From a checkpoint of a small mixture-of-experts model trained on Wikipedia: 128 experts in each of 6 layers, a variant of Muon for the experts.
Below are experts of layer 6 (counted from 0) of a mixture-of-experts language model. Rows are named router (the router's row for the expert), gate (a neuron's input weights, with its number), up (a neuron's input weights, with its number), down (a neuron's output weights, with its number) and show model dimensions 192-287. Each number is 128 + 24 x the weight over its row's rms, rounded and kept within 0 to 255. Numbers have three digits each.
Before each expert's rows: "gets" lists some tokens that make up at least twice as much of what it gets as of all text; "comes before" lists some tokens at least twice as common just after its tokens as in all text. This comes from a sample of Wikipedia text that the model never trained on. Tokens count by the router's weight.

# expert 71
gets: " ", " FW", " Brandon", " Nguyễn"
comes before: "1", "2", "3", "4", "6", "5"
router:168127118136133157109153140137136114144147134155132113158140099115169115093108121108109132161151153157144192123100135149132107155084151144117140141138144151153129093132096140129108140142161097098154167151114133097109153098119168140088142130174165088121156187128116114150107146100118107094
gate0:120167113124181118132090074131129181120159134130154124122072114100081121094093131125103114105142135148161111150122113152153107132111124092137089129080146104143162126137121171110157149158106144143154145124152155107088138075141089161159097102116154192125107126124156152131153164099135090131
up0:133064127086102124155145137103125089133130120126088150142139130096138094165157123138131139093092124108072143127120160140129125129142099146115156122148143151148112109115144139142095165093121098113093126126128134130149103138113129108134148135117131115125158134122086112136126044130138105131
down0:127137155161139166145091118084071182158137093149108107106135120116134133113073109139105130155131097120159154175086161150112095118113120146154120133110117144147110108146093114128167099110163169125086102101165144128098126149126094169114139140123130110119148162087111118115136134136083128134

# expert 52
gets: "2", "3", "4", "9", "1", " ("
comes before: "0", "9", "1", "8", "2", "5"
router:147127083077111137093152153163166121100133108142103129147164178102136130128121154145089170133130118102159157161158143126129083138164147145097110132106144144131105101086159123083105145141165103153126141095149159144144127143129116137156089151161109097123140136136144155096109135161160081138
gate0:086148128125129138094144145159141179061101150107165151104096067152135103147136122159136107073106134138114111108113114089140145100153108125110160109107116148148113162119169144136142135124122139128119120130150125139156105089095149141105149106142123138082108128128081135111151141103128102100
up0:080178116133124135142125117161126161119126150121152116101136097150085139102088166129105111062113121117130100127121091095171092108141116075148177072131126099114110105143144123146155101144170090114140160136129105148095144110124161184122142141138128117154132090162173128085156163118154104123
down0:121123110173096158129106113117129151162164141102096131141162180153094149173109101153150150109122155173115093111096107099112131151101109086154109174090157119113152128185129114141139146098120127105106135144098175120104109130087120145135108109170128128109132103145146136152160114151099145135

# expert 80
gets: "9", "0", "8", "7", "1", "6"
comes before: "8", "7", "9", "0", "6", "5"
router:136131102088115150115119147131180143106155090157109118141115147111141131121110126127111135119154125162108188102132135147170128172130138120144154148123102091128113091076132141165109124143161153127151098118167164150150122081125171154119140152134128156146138158103140127150124132099119081134
gate0:137136162119167144177185139105121122143088119166150130109114140119137132082113110142104156149103102132101111095126119112155124109141130099106127097222169108157141160133120134096119145128162091123125075162127165161128154133128090123121109131117124124131129132151133119142134113170136152133
up0:086164113105150131125132174125086153074081106156120115122112143107121138134093151128098135131104107153121124117148098149135134135120144151095114103182128126168153103165134122125116142128154097117162101126159109092110146126110086151165142160149166098133115148136154195142143165110080155133
down0:129119114111107130152096107151125119137150173176170126145147097101117131115124179120106132122139140108110150140137140126098120102101136153108145156118122161108129107101081121159135131127113140128173080100082124133143141112116106162143165142093181128123120086089159083129105096121090107070

# expert 100
gets: " (", " only", "(", "/", "3", " ["
comes before: "1", "2", "born", "″", "3", "age"
router:130091159151077129145126159168127141115118150112120106138109166172102173105132159158138159127136104103113127163164154137090115169175172144109110088113110111115099121110113111079149172097118094115123121132113129134163129151110095134125089127172137142132119128158120096092129164115158114112
gate0:136142114132133132100158120128101134137147101151144154151130140137125114074113143156121133128135127188116128104152143138123090156095152114098163132094152136140114160144120119124152135138170179120127161090121134145121111147152120149165137114140156151132133131143148161147108147147087117150
up0:171122124132141152127153111136093121128126123119092132114120133116141055133123142165157108102116128134143130094140108137124112161136122116146124104123123136110137138118127110122184106166126184130107168126152133130130146142097107145203148144125146133178123181165106129133064083124105106114
down0:138104137103146141140135148104129107136116124125114095135139139133166150139134107101134103132112169078133119123129143148166135167138154101097110135161083169122101123164116122130147129143139129140124106064102184080105141105135113160122125161148179116117136136104104101160137134129117089139

# expert 89
gets: " ", " did", " do", " does", " done", " doing"
comes before: "1", "2", "3", " |", "4", "5"
router:175135124119143158119163170165142142117105126104146109174144090140121133106127119090121129147120170158112132078142118141099161171105126122111145131147115162125109097088142156158092133154122076104136169114150122140144144127125127139111103120112134093085106154107084155148086139088104095116
gate0:121122127130135125164111156162079119131121142121133088125138138123181111141174122139149144120118123116080143131102134164164130111143179114088183110126110128106107151137117083114106147132148148129159140102100141123114134147112151122125119105148119154125152135135120104111137104157120139131
up0:129135124114151112190102152139094132099089128107133135124100167126130121134181077116103155138125140104144125130118123131130139122127181117107125128121087110090064179111120104107111157146140155137142124115136136160117085181103151130105121106151136141124163141137130126118126155144097164133
down0:153162106137157130125099148144128093117110106101112100103131116075159142168126122146131110109157126080165137149119150185143119140129105132103154101152093169117123144125100145147137138111128104100126141144129150152113148164108161128139148137111157123145146112134172127149130132106170156123

# expert 60
gets: ":", "):", "-", " /", "=", "–:"
comes before: " ", " Animalia", " UTC", " Insecta", " Arthropoda", " Years"
router:122118162078125127153148174097153099132120108138092165127152139113170158147090111138110108082119108087139112179092153132148118147099109113143111073114123119173093175122158152118146144133138121149129138110148186163091132126096141113114097128120104150144134103124135144146099100160157143162
gate0:129146136114148096075152172160109161150138147164167174122127142149085160135174142158118111097100135111128126157146112128113125115111150096134124149126173130138091130163049152145125130125107140150136107112107108161106127144100132148098127107115160103113113102136137108120153131102111122078
up0:125154108121122116138149174162126174120139164144135152157132141113120146121135201162143104126137105117134105137135103152107157118089138133117125130172159140131108139153083166132120128129100132140142094102136145186100115141113112130112140102117143079144131097110152098155147120130112142053
down0:122179149152126139132140124111209141146117141164122154141120154138140164136174147141115111141125164100102101149156143162103116100095133135109127165165148143147116139159146146093114121160096142126123115123094122123123105130123128100123159089143132127155121155128111119163134112171158188107